Experts of a small language model: 13 layers, 3136 steps.
Below are experts of layer 5 (counted from 0) of a mixture-of-experts language model. Rows are named gate (a neuron's input weights, with its number), up (a neuron's input weights, with its number), down (a neuron's output weights, with its number) and show model dimensions 128-255. Each number is 50 + 15 x the weight over its row's rms, rounded and kept within 0 to 99.
Before each expert's rows: "comes before" lists some tokens at least twice as common just after its tokens as in all text; "comes after" lists some tokens at least twice as common just before its tokens as in all text. This comes from a sample of Wikipedia text that the model never trained on. Tokens count by the router's weight.

# expert 42
comes before: "-", "|", "\n", "==", "The", "==="
comes after: "\n", " |", ".", "==", ")", " ="
gate0:53 33 34 62 60 69 59 24 52 74 57 65 64 39 75 36 55 52 42 56 37 58 49 58 59 53 82 49 44 40 37 60 70 44 78 73 34 39 21 31 65 62 26 73 71 82 36 43 32 56 63 61 36 56 81 13 52 28 59 46 62 47 43 44 20 57 34 33 60 65 44 57 31 57 25 69 35 69 52 48 52 73 32 51 70 60 69 77 74 63 71 48 66 70 16 62 62 47 44 44 51 64 44 65 50 39 82 46 32 62 44 46 63 31 26 76 39 41 47 51 43 52 43 79 65 49 39 29
up0:60 49 36 44 53 49 48 50 50 39 55 71 89 64 76 62 39 25 53 62 46 49 47 40 59 76 53 45 52 36 54 51 47 45 02 34 33 55 54 48 58 48 58 61 23 47 66 58 56 34 29 68 50 69 13 61 66 74 56 53 60 69 74 64 51 69 71 59 54 37 66 68 56 49 49 60 70 48 51 36 78 21 60 62 39 35 46 37 71 57 54 51 30 41 65 63 67 54 38 42 38 31 35 59 30 58 29 60 30 55 49 34 38 30 44 54 22 30 41 92 46 46 44 37 50 61 41 68
down0:41 47 52 48 73 33 77 48 44 60 44 59 57 50 49 72 47 55 55 63 70 55 51 35 40 65 45 47 49 58 60 40 25 35 25 38 52 61 58 21 53 48 32 56 56 48 70 22 40 21 76 76 56 60 40 20 52 17 81 75 62 64 54 83 41 44 71 29 49 46 46 48 75 45 44 67 80 39 67 48 41 49 39 42 82 64 54 58 69 46 68 34 27 36 42 63 61 38 53 56 56 30 59 64 47 46 62 41 71 52 26 60 26 44 51 35 57 16 57 75 48 54 44 59 20 71 45 58

# expert 41
comes before: " of", ",", ".", "s", " in", " and"
comes after: " the", " a", " The", " his", "The", " their"
gate1:54 37 74 34 38 27 53 54 53 48 63 66 49 49 47 17 46 70 77 66 53 57 56 34 76 56 53 60 59 59 40 29 55 39 52 37 38 60 71 52 29 42 59 37 76 24 41 48 32 73 38 58 71 41 55 62 41 60 43 58 73 64 53 49 63 42 52 76 61 38 84 65 67 46 87 56 26 60 57 44 45 56 26 60 53 57 50 45 12 65 59 50 66 52 35 56 58 40 25 48 38 68 58 65 66 33 61 24 74 65 37 75 28 41 47 42 57 60 51 69 64 48 60 23 29 79 49 43
up1:48 22 67 42 21 17 63 53 47 65 62 69 57 43 38 61 50 53 38 37 32 62 41 60 49 77 49 54 67 75 28 82 62 45 45 42 57 48 56 54 41 41 55 64 46 51 60 42 20 54 55 58 63 74 27 45 44 42 36 73 44 65 22 48 66 40 53 68 73 44 61 60 36 54 58 43 45 33 60 36 41 34 57 73 50 56 50 47 44 43 47 40 72 66 54 54 54 24 49 46 52 39 61 53 25 25 70 44 76 69 67 31 45 25 49 54 52 59 26 59 30 44 37 38 46 69 37 32
down1:54 67 30 65 52 70 67 36 56 47 72 56 67 33 47 58 54 56 60 60 71 44 50 43 73 46 68 53 35 43 51 31 28 95 37 59 48 44 84 59 23 54 46 82 48 46 63 27 58 67 44 56 57 53 43 21 41 41 46 70 54 58 59 66 21 34 34 30 69 41 49 51 45 70 50 27 68 48 47 51 49 65 52 44 60 65 61 46 63 69 73 34 70 65 48 46 62 51 43 51 68 54 42 48 45 61 49 32 52 20 44 48 70 56 64 32 68 36 70 50 66 37 59 56 69 66 46 65

# expert 25
comes before: "-", "|", "\n", "N", "=", "W"
comes after: " |", ".", ")", ":", "==", " ="
gate0:52 49 43 65 45 52 44 66 09 25 56 84 46 65 33 31 54 59 62 41 55 38 61 42 36 50 44 78 54 70 35 57 45 45 63 34 47 54 54 43 50 55 55 58 50 48 50 64 62 40 40 51 47 62 31 45 45 37 77 39 70 51 52 60 67 43 37 79 75 53 52 61 42 46 49 44 44 57 46 58 58 51 42 61 56 76 63 20 37 73 58 66 81 58 71 75 49 46 27 25 45 42 39 64 40 23 49 82 72 76 61 47 61 23 53 42 74 56 46 72 61 27 46 35 48 58 44 41
up0:34 13 52 49 51 35 38 21 68 50 23 44 43 41 43 47 65 53 75 77 72 47 53 60 28 45 71 72 21 39 20 54 63 54 49 66 27 27 57 53 33 55 35 15 39 51 68 52 45 68 43 71 50 66 43 13 62 50 47 81 43 49 36 73 38 32 69 69 38 56 67 42 41 44 26 75 39 66 44 43 53 54 53 75 31 23 61 51 48 31 44 61 47 41 69 59 55 26 51 43 56 38 14 35 54 69 57 50 50 37 79 47 77 61 37 51 50 21 49 24 35 51 39 80 50 31 43 55
down0:37 40 53 50 42 71 53 32 57 72 58 44 41 76 39 37 49 73 57 46 64 53 33 39 75 59 63 63 44 41 50 58 11 70 38 57 74 79 53 29 57 73 53 57 55 35 56 52 33 39 57 58 39 49 38 79 39 62 37 58 65 48 60 31 42 47 40 54 21 58 18 33 61 25 57 19 70 72 60 54 62 42 63 40 40 11 30 61 62 41 47 42 25 43 54 23 54 45 60 37 38 43 50 34 40 56 63 77 43 34 70 54 60 64 52 46 43 59 55 68 47 82 53 15 40 56 33 49

# expert 10
comes before: "\n", " The", " He", " In", " It", " This"
comes after: " the", " The", "The", " United", " U", " No"
gate0:47 78 50 57 56 62 51 71 75 39 44 59 54 54 42 51 60 67 38 60 40 71 47 73 57 54 49 64 37 34 38 20 76 59 44 75 49 71 50 37 63 79 32 57 60 44 28 74 53 24 44 54 44 39 72 58 05 30 66 52 42 36 49 47 33 30 23 40 74 62 53 52 63 70 63 56 66 52 68 43 48 37 18 37 74 35 57 52 83 67 65 61 52 39 50 73 46 45 78 37 60 48 32 80 60 96 43 43 43 96 49 46 37 48 54 68 39 44 14 48 50 75 41 35 34 59 52 37
up0:56 61 56 54 16 57 60 32 65 65 52 40 39 75 37 71 19 47 49 68 52 36 56 54 48 64 21 49 47 45 38 41 48 37 41 42 42 54 41 39 19 39 67 27 37 36 33 32 44 27 44 40 71 44 35 60 68 61 50 60 58 36 25 44 62 26 24 49 46 65 45 26 88 20 40 43 57 36 45 37 80 62 68 63 47 62 49 42 34 11 77 79 84 61 47 49 55 54 57 80 65 58 50 28 62 41 53 51 47 49 56 64 29 35 62 40 78 48 49 46 57 34 36 70 29 42 43 50
down0:38 47 37 71 54 64 23 53 25 39 55 50 57 67 62 63 30 42 66 71 70 18 60 54 62 43 27 47 05 11 26 41 34 45 34 59 60 38 38 62 38 38 47 79 60 46 49 69 67 43 60 38 36 71 74 52 64 57 75 32 58 51 74 67 52 75 70 49 47 74 38 31 55 55 55 74 24 39 50 53 72 57 60 35 73 62 62 43 46 56 59 42 26 48 44 42 66 74 54 54 41 48 70 32 46 57 63 34 39 63 51 56 63 53 34 73 64 67 42 67 77 33 48 60 42 33 45 37

# expert 59
comes before: "-", "|", "\n", "==", "The", "==="
comes after: "\n", " |", ".", "==", ")", " ="
gate0:56 59 55 44 59 53 53 43 24 51 47 32 56 29 28 07 68 58 55 53 52 42 61 44 52 15 62 68 48 66 43 58 48 45 23 78 40 12 40 59 20 64 48 49 37 36 66 57 49 66 65 37 63 60 64 40 18 99 43 57 52 41 36 65 51 53 52 50 55 40 34 32 41 54 49 51 36 40 31 49 50 87 46 32 58 44 38 46 49 53 24 63 64 35 43 35 38 57 68 60 69 46 33 50 77 56 70 29 73 74 53 31 45 66 59 50 51 66 62 45 58 51 64 46 54 29 63 58
up0:69 17 57 45 48 89 82 48 52 39 38 62 50 24 21 56 80 67 46 55 72 38 65 51 28 54 54 41 43 67 70 77 62 21 69 76 42 37 36 46 37 44 56 52 56 50 37 62 39 33 24 57 67 52 48 36 75 47 44 42 45 51 52 70 68 55 50 14 47 67 65 57 42 25 56 39 69 44 26 48 38 48 53 55 56 43 31 66 33 64 45 42 60 60 67 35 50 72 68 55 43 28 49 44 63 42 58 52 45 63 57 37 61 42 56 64 34 45 46 52 77 36 41 50 59 62 39 74
down0:61 33 57 41 56 60 40 34 57 66 59 69 33 30 69 55 54 39 40 36 61 25 33 73 43 34 65 50 41 50 37 76 58 43 43 76 61 42 72 72 52 20 54 33 54 19 62 62 64 70 56 67 52 45 61 59 47 50 50 70 52 45 39 74 63 41 43 54 79 17 34 56 36 72 51 77 76 38 41 12 45 58 66 88 57 52 41 48 69 55 67 55 47 53 53 87 56 49 53 48 40 56 77 82 36 66 38 79 49 55 41 56 61 67 64 58 61 49 53 47 49 23 36 49 40 57 60 37

# expert 48
comes before: " |", ")", ",", ":", ".", "–19"
comes after: " (", "|", "-", " in", "–19", ":"
gate0:44 70 42 68 42 40 60 50 43 33 54 50 55 37 05 57 54 71 60 62 54 30 55 45 59 26 55 50 78 65 70 56 65 41 69 48 34 62 69 43 51 59 64 69 63 63 29 50 63 52 62 72 29 21 64 51 42 54 55 49 71 74 34 30 46 48 63 15 56 57 46 49 59 77 52 41 44 36 50 51 47 79 35 55 50 46 32 78 67 52 55 35 24 51 69 36 75 75 17 60 51 66 27 59 70 63 57 59 52 47 70 40 37 58 45 73 78 20 47 70 73 50 23 33 80 51 53 63
up0:26 46 57 34 33 46 50 64 32 59 67 19 49 24 65 46 79 57 49 43 98 38 74 60 69 44 46 39 46 53 28 50 36 45 51 93 39 55 43 44 36 61 41 67 45 67 54 60 54 56 72 58 78 83 41 58 52 30 56 45 54 57 41 51 45 45 86 93 70 46 54 44 52 33 70 43 54 68 41 35 18 53 37 54 23 62 46 52 41 49 59 58 45 66 69 46 38 69 62 83 57 80 61 50 54 43 26 40 74 44 39 42 31 53 62 47 35 55 47 68 55 36 63 46 51 55 63 45
down0:44 52 37 59 56 80 50 49 71 30 25 64 24 65 72 40 07 58 29 60 49 37 54 51 45 42 33 45 56 49 46 35 16 18 41 36 55 71 46 40 26 62 63 65 52 69 49 71 81 49 54 13 10 56 57 34 47 73 45 61 39 66 42 36 44 48 41 36 47 39 35 33 43 62 55 55 16 31 39 71 41 34 28 45 63 52 61 58 79 49 42 33 40 34 48 40 68 47 56 42 43 30 61 44 38 62 39 66 60 35 48 69 68 75 33 43 71 41 63 57 50 74 48 60 41 44 61 36